Experts of a small language model: 2 picks a token, 430M tokens.
Below are experts of layer 10 (counted from 0) of a mixture-of-experts language model. Rows are named router (the router's row for the expert), up (a neuron's input weights, with its number), down (a neuron's output weights, with its number) and show model dimensions 96-191. Each number is 50 + 12 x the weight over its row's rms, rounded and kept within 0 to 99.
Before each expert's rows: a language model's description of what the expert responds to. This comes from a sample of Wikipedia text that the model never trained on.

# expert 25
It responds to: Tokens starting a line, table cell or article body, such as repeated first names (Carl, Mari), score cells, and "as" in aliases.
router:58 31 64 57 53 31 65 48 58 67 74 45 53 36 61 34 58 49 40 49 40 33 65 49 62 42 44 51 47 26 49 55 56 49 49 45 60 44 35 62 39 21 65 67 68 50 77 64 42 56 53 66 54 53 73 52 68 41 49 36 52 42 48 45 75 70 59 61 52 50 62 45 67 60 61 67 62 41 59 53 38 36 59 58 32 44 64 38 45 54 43 47 63 35 68 41
up0:55 47 57 34 58 68 47 74 66 42 47 54 58 47 57 72 40 38 40 45 42 47 32 44 46 42 37 63 53 63 67 51 73 63 62 35 59 61 43 45 71 54 71 50 47 30 46 56 43 34 62 52 45 44 34 59 57 59 32 58 60 61 54 42 59 33 33 45 49 46 60 49 46 25 30 34 49 48 29 49 44 64 53 54 60 54 43 55 63 38 35 59 35 65 46 52
down0:53 36 41 47 30 58 46 42 45 24 49 45 34 38 33 45 48 39 51 71 81 58 30 61 42 61 67 60 52 54 52 52 68 56 47 61 57 39 50 56 29 41 55 71 67 37 40 66 50 49 51 53 55 42 59 43 35 45 56 58 56 55 29 52 57 59 62 36 59 57 43 64 54 54 52 45 44 60 66 71 52 54 62 39 53 33 86 61 38 59 53 28 39 23 69 64
up1:44 49 30 63 56 50 51 60 68 36 37 38 42 53 50 59 43 61 49 27 48 39 53 55 53 64 31 69 53 55 61 59 62 50 44 70 42 40 50 62 54 55 60 33 42 62 71 51 42 51 60 61 53 35 36 54 54 41 55 60 37 39 71 45 48 34 53 50 49 36 43 50 42 52 47 66 54 45 44 37 52 36 69 50 55 57 41 53 35 39 71 54 70 30 38 58
down1:56 36 65 63 48 66 42 64 50 37 49 61 35 53 28 56 35 53 45 42 54 65 55 40 57 47 55 60 32 41 50 47 56 86 59 55 64 35 28 60 47 47 54 27 71 50 68 31 32 49 41 79 49 44 53 45 68 49 41 52 48 55 56 68 46 59 36 49 51 49 60 46 69 55 76 55 69 51 47 54 42 32 33 28 57 64 39 49 32 29 28 34 43 43 47 62
up2:51 37 43 38 19 56 59 45 36 46 45 51 55 23 40 47 50 47 62 51 69 49 32 43 43 67 64 48 52 54 54 40 41 50 58 37 33 35 47 39 38 45 36 34 51 59 58 63 37 73 55 58 55 59 57 48 52 52 48 38 57 50 76 65 58 43 64 35 51 77 38 70 60 40 30 58 61 33 38 47 52 46 16 43 43 55 48 54 53 28 48 40 42 36 69 50
down2:52 28 49 49 62 75 47 47 27 53 18 47 34 71 37 68 33 50 30 63 54 36 49 43 64 51 48 37 56 34 50 48 62 47 53 40 33 31 62 62 48 40 45 47 32 84 70 51 36 71 34 50 69 64 58 43 50 47 42 62 47 26 48 67 75 41 48 60 51 71 65 55 22 50 39 42 36 44 70 50 51 41 38 60 53 54 53 56 76 46 40 47 52 46 60 42
up3:62 55 66 74 34 42 66 56 57 63 37 56 51 48 38 43 50 49 40 40 67 54 52 49 46 57 74 54 50 63 48 38 62 63 42 45 37 59 57 69 51 30 49 52 39 61 30 58 52 54 43 43 58 34 46 13 55 56 57 34 51 44 32 34 40 52 24 50 58 66 50 46 48 36 46 43 66 74 47 56 69 62 45 52 72 45 50 63 46 44 49 22 69 44 37 36
down3:31 59 39 61 47 49 58 62 58 66 71 44 46 43 58 53 49 62 36 52 35 51 65 46 40 50 42 56 67 39 34 43 67 51 60 34 46 68 52 46 40 38 69 76 19 58 67 63 36 46 71 43 59 64 46 68 71 26 48 36 60 66 54 36 56 38 48 22 60 31 61 42 43 52 44 59 36 35 47 51 54 24 56 48 43 77 39 51 58 47 57 18 58 54 55 49
up4:42 35 38 54 45 46 49 65 39 63 52 54 31 50 43 66 38 46 50 28 57 58 49 66 48 65 40 49 30 37 42 35 56 47 41 32 50 36 33 54 52 60 60 50 45 37 48 44 39 30 75 48 45 51 57 44 51 66 61 55 41 73 51 54 66 38 37 51 37 49 29 78 37 60 59 61 43 45 54 52 79 31 53 51 30 71 22 72 48 48 42 68 45 58 44 70
down4:58 41 42 48 56 45 57 49 57 57 42 37 63 63 61 66 54 23 33 37 55 76 46 31 39 49 77 27 56 60 53 60 56 42 63 30 57 31 54 49 65 56 50 52 47 37 57 48 49 42 45 63 49 39 66 33 62 55 57 59 60 51 64 49 61 43 53 51 38 47 36 60 29 46 29 38 55 35 50 46 45 56 43 49 41 39 50 48 46 88 41 44 56 61 03 56
up5:28 44 50 54 56 59 46 29 58 52 46 56 66 39 32 46 71 47 56 43 36 46 56 56 37 35 64 58 50 47 64 59 60 67 67 56 18 38 52 40 57 58 46 51 58 42 35 59 63 56 42 61 35 55 40 53 71 62 42 47 44 38 51 45 48 18 52 61 66 64 44 60 43 47 42 37 25 43 44 37 55 48 39 60 63 56 62 53 56 42 30 57 46 57 46 55
down5:63 33 50 67 55 64 72 58 41 51 52 66 57 53 39 81 55 63 47 35 61 35 52 41 68 46 66 55 54 45 59 34 55 58 43 45 39 30 42 71 48 59 59 51 56 36 38 51 64 31 66 44 51 41 36 70 43 48 37 64 57 53 21 55 58 55 60 50 54 50 64 59 50 48 47 69 29 36 63 37 47 56 39 30 64 57 63 45 46 27 53 55 55 54 49 31
up6:66 46 39 60 35 38 66 53 28 33 53 65 68 51 52 72 51 44 43 49 73 40 60 61 25 34 68 60 47 37 59 45 68 51 37 64 49 68 53 58 31 40 38 45 54 62 51 30 49 51 68 51 43 61 49 38 43 58 55 60 56 50 46 44 46 47 43 41 42 52 30 38 37 50 75 57 54 54 48 48 71 61 58 46 46 66 23 47 28 23 45 59 47 44 48 45
down6:48 49 42 42 70 64 42 39 31 59 43 55 50 44 59 54 60 40 67 46 61 36 53 42 33 47 59 63 39 48 46 22 47 47 25 48 59 57 31 66 32 51 49 64 52 69 53 55 50 45 29 48 54 53 59 64 49 91 59 44 51 49 50 43 61 49 52 33 41 33 49 54 53 57 46 72 43 45 36 35 50 33 64 45 50 59 42 42 34 46 47 76 46 71 56 54
up7:46 37 66 48 45 46 66 55 63 34 67 59 61 51 25 64 75 43 67 30 45 46 53 45 59 63 50 41 15 53 56 42 58 46 52 75 44 53 49 42 64 41 54 21 66 60 49 40 75 49 40 58 66 56 57 42 67 46 50 46 49 61 45 54 42 20 55 77 42 47 61 62 57 50 43 78 39 42 65 53 55 61 35 35 55 40 31 49 39 34 46 39 44 69 32 67
down7:56 63 58 56 69 55 52 38 62 28 45 53 44 56 61 76 30 55 31 61 76 39 62 46 60 65 34 41 33 37 60 51 24 46 59 37 38 55 61 66 43 65 50 56 52 44 55 49 39 54 53 58 47 56 23 60 69 48 46 39 51 62 48 37 62 46 36 48 59 50 69 51 47 55 58 72 47 63 32 41 70 53 47 44 44 37 39 28 58 51 43 50 48 28 64 50
up8:76 52 42 55 54 50 36 74 45 47 71 74 65 41 26 58 42 49 45 50 53 48 48 64 53 55 55 55 45 50 38 48 40 30 58 31 24 48 39 67 42 44 69 53 32 52 58 39 51 22 65 39 53 32 25 69 25 34 40 50 47 47 47 57 54 44 27 50 39 51 49 51 36 54 46 60 45 37 63 58 41 60 56 69 38 50 62 57 51 51 40 43 57 44 33 50
down8:48 44 66 58 45 67 55 57 45 43 59 45 65 42 67 26 52 57 46 57 35 46 40 64 44 55 54 45 61 36 52 63 37 43 50 62 42 45 53 46 49 19 62 49 32 53 71 40 63 45 64 51 69 46 58 30 70 45 50 49 56 56 44 38 52 31 26 74 63 52 46 43 44 58 64 69 67 60 69 59 41 79 51 61 52 59 49 41 33 61 60 41 52 65 31 43
up9:55 47 63 36 41 39 45 50 53 22 47 64 57 56 54 64 65 57 72 65 54 38 71 57 63 36 28 61 45 70 62 24 64 34 58 55 23 27 42 64 76 62 57 39 43 70 43 52 71 57 36 33 58 43 57 59 49 32 43 57 55 56 56 48 55 38 29 47 53 53 59 53 59 43 50 56 55 41 35 64 57 63 48 43 35 56 45 48 62 45 59 27 64 39 42 56
down9:48 52 53 32 59 45 65 53 56 48 52 31 60 28 51 51 58 67 44 40 44 51 51 35 47 18 54 70 37 42 34 37 54 43 46 43 55 39 40 41 53 48 41 37 43 55 71 62 58 42 33 49 21 35 46 34 33 55 54 72 36 52 64 54 37 52 36 56 33 57 36 48 64 77 39 37 52 54 59 56 41 67 46 37 54 51 21 46 55 44 41 55 58 48 47 58
up10:37 32 56 47 52 55 39 54 65 51 69 70 42 56 17 56 42 67 52 45 63 46 71 56 25 59 48 36 38 70 50 65 47 52 47 70 31 42 53 28 54 32 57 54 47 45 57 52 63 65 47 57 44 32 30 53 44 64 59 36 55 73 55 46 64 30 68 58 41 55 48 45 28 42 49 40 47 46 41 62 47 39 56 43 33 37 52 68 44 52 18 47 67 47 32 51
down10:39 66 64 66 54 51 42 46 67 24 49 43 53 56 57 49 36 47 63 45 49 48 61 54 59 71 56 45 40 49 34 52 29 66 31 65 37 53 29 47 62 47 43 67 69 43 55 36 44 69 61 54 52 50 42 42 39 59 61 50 53 61 59 62 47 46 50 53 30 73 53 44 52 44 53 72 54 34 68 50 46 52 58 48 56 45 55 62 56 49 48 53 50 37 62 47
up11:49 82 44 75 69 45 57 29 45 50 59 39 31 45 34 81 49 39 59 60 53 65 39 41 49 49 31 59 39 51 39 60 58 50 45 49 42 42 39 39 55 39 48 42 60 55 51 39 63 46 49 48 52 57 48 54 50 78 58 80 43 47 49 33 36 64 62 36 34 37 36 41 46 50 58 44 28 34 68 39 40 51 48 65 53 53 62 58 29 59 45 41 39 65 48 48
down11:57 26 62 51 71 65 39 58 72 65 28 40 75 62 30 69 77 44 35 58 38 45 55 42 58 30 51 58 25 48 59 63 40 42 33 55 59 62 47 54 69 47 34 32 39 40 59 35 52 60 55 36 73 41 62 52 56 28 62 32 30 30 60 45 47 55 66 48 55 46 55 56 45 65 61 58 41 56 43 69 44 37 34 49 50 62 40 51 50 53 52 55 72 44 50 58
up12:56 44 50 75 46 46 69 32 68 45 61 59 32 41 53 53 66 49 47 35 62 53 40 51 42 44 76 39 40 55 57 38 40 40 42 49 50 62 65 55 58 41 48 55 34 58 45 33 45 46 79 41 60 70 44 46 39 59 54 55 33 60 29 60 34 40 46 50 61 50 29 60 58 54 34 54 26 49 29 52 51 58 20 33 46 72 44 59 36 53 76 37 72 53 33 45
down12:36 76 45 29 41 36 50 54 40 54 39 65 56 46 76 46 37 44 44 52 59 63 62 36 69 37 67 38 60 43 51 52 36 26 59 44 34 53 60 54 50 72 46 59 54 53 55 46 27 59 64 37 24 64 71 34 61 47 46 46 46 53 41 60 53 34 27 58 39 49 68 57 43 29 44 44 39 57 43 44 75 56 50 44 44 37 40 62 55 55 59 44 64 62 45 56
up13:36 58 27 47 68 55 48 46 58 45 27 70 59 28 52 42 38 56 32 43 49 68 68 63 37 52 57 33 70 53 51 46 59 58 48 55 49 56 54 60 60 57 32 51 53 52 55 29 41 40 57 39 64 38 46 51 28 60 60 30 55 32 47 45 57 47 34 45 30 59 62 52 59 60 51 69 73 54 48 62 43 46 50 45 40 66 56 65 45 42 45 63 73 51 56 60
down13:38 50 45 65 42 41 55 51 29 65 58 51 47 64 42 42 40 57 55 52 63 47 46 35 46 50 39 51 41 50 58 45 66 50 61 50 42 48 46 38 59 51 50 62 48 75 66 32 74 49 48 53 35 61 73 57 70 29 38 49 45 27 46 58 34 37 52 49 51 19 61 49 61 50 46 42 70 61 36 58 30 56 54 51 35 43 47 41 63 59 46 73 42 51 72 41
up14:35 43 48 54 61 48 74 54 43 38 54 62 45 46 15 51 47 61 50 60 46 53 55 62 48 60 72 69 42 56 67 49 50 48 51 36 51 35 39 67 14 36 42 40 48 54 44 53 35 60 47 50 54 38 29 46 45 39 51 65 56 48 44 72 46 52 45 47 46 45 54 58 54 42 65 55 51 53 49 45 44 60 52 24 39 58 48 50 60 42 65 64 39 43 40 48
down14:54 62 56 37 61 46 72 42 36 54 46 65 43 25 65 50 77 63 38 52 44 48 55 35 79 69 51 63 46 42 39 40 37 47 48 32 41 55 59 38 47 37 40 64 59 73 42 39 48 59 41 34 59 47 44 33 57 42 55 51 53 60 44 48 56 80 60 39 44 54 75 48 40 59 29 83 51 41 46 27 56 59 76 50 55 50 60 46 44 58 49 32 46 51 79 18
up15:66 57 57 53 65 52 35 55 27 44 45 32 21 45 31 55 36 51 51 47 39 68 52 32 46 44 56 40 64 72 51 56 29 72 46 56 28 63 41 49 54 53 64 57 62 39 47 54 58 35 58 43 36 50 32 61 69 52 57 54 49 57 52 50 41 39 35 35 53 34 50 50 55 44 39 61 01 51 42 47 53 62 57 73 72 52 64 50 55 44 42 50 67 74 44 59
down15:54 62 68 41 58 35 46 44 65 43 41 35 53 46 55 36 52 55 44 49 61 57 42 34 56 51 31 49 51 52 54 49 51 78 58 55 43 69 64 32 22 38 44 42 21 49 49 57 60 61 55 46 41 69 53 38 61 61 52 48 29 63 34 69 51 58 41 51 64 61 39 61 72 50 58 37 42 40 49 53 51 50 28 52 40 48 55 36 62 61 71 60 50 40 43 57
up16:58 51 20 52 42 50 63 41 62 51 34 51 57 69 35 48 43 39 67 57 56 55 58 49 54 60 72 69 31 43 58 65 53 64 47 49 34 37 34 53 46 63 50 44 45 47 54 26 66 18 51 42 58 66 51 49 52 49 80 38 38 42 48 48 51 39 47 52 30 48 35 41 51 59 66 53 45 48 50 32 42 41 42 55 63 76 36 41 49 55 55 56 69 50 28 39
down16:74 63 58 43 44 48 48 57 69 38 32 52 23 36 62 62 68 50 48 33 58 47 47 60 67 58 47 37 32 50 65 69 41 51 48 47 66 55 54 37 61 47 46 61 72 46 50 47 64 40 57 39 54 71 28 63 36 43 39 62 71 29 54 48 56 56 45 62 40 23 64 56 39 53 52 50 57 48 58 18 41 50 54 35 51 49 71 62 68 42 40 38 38 59 46 45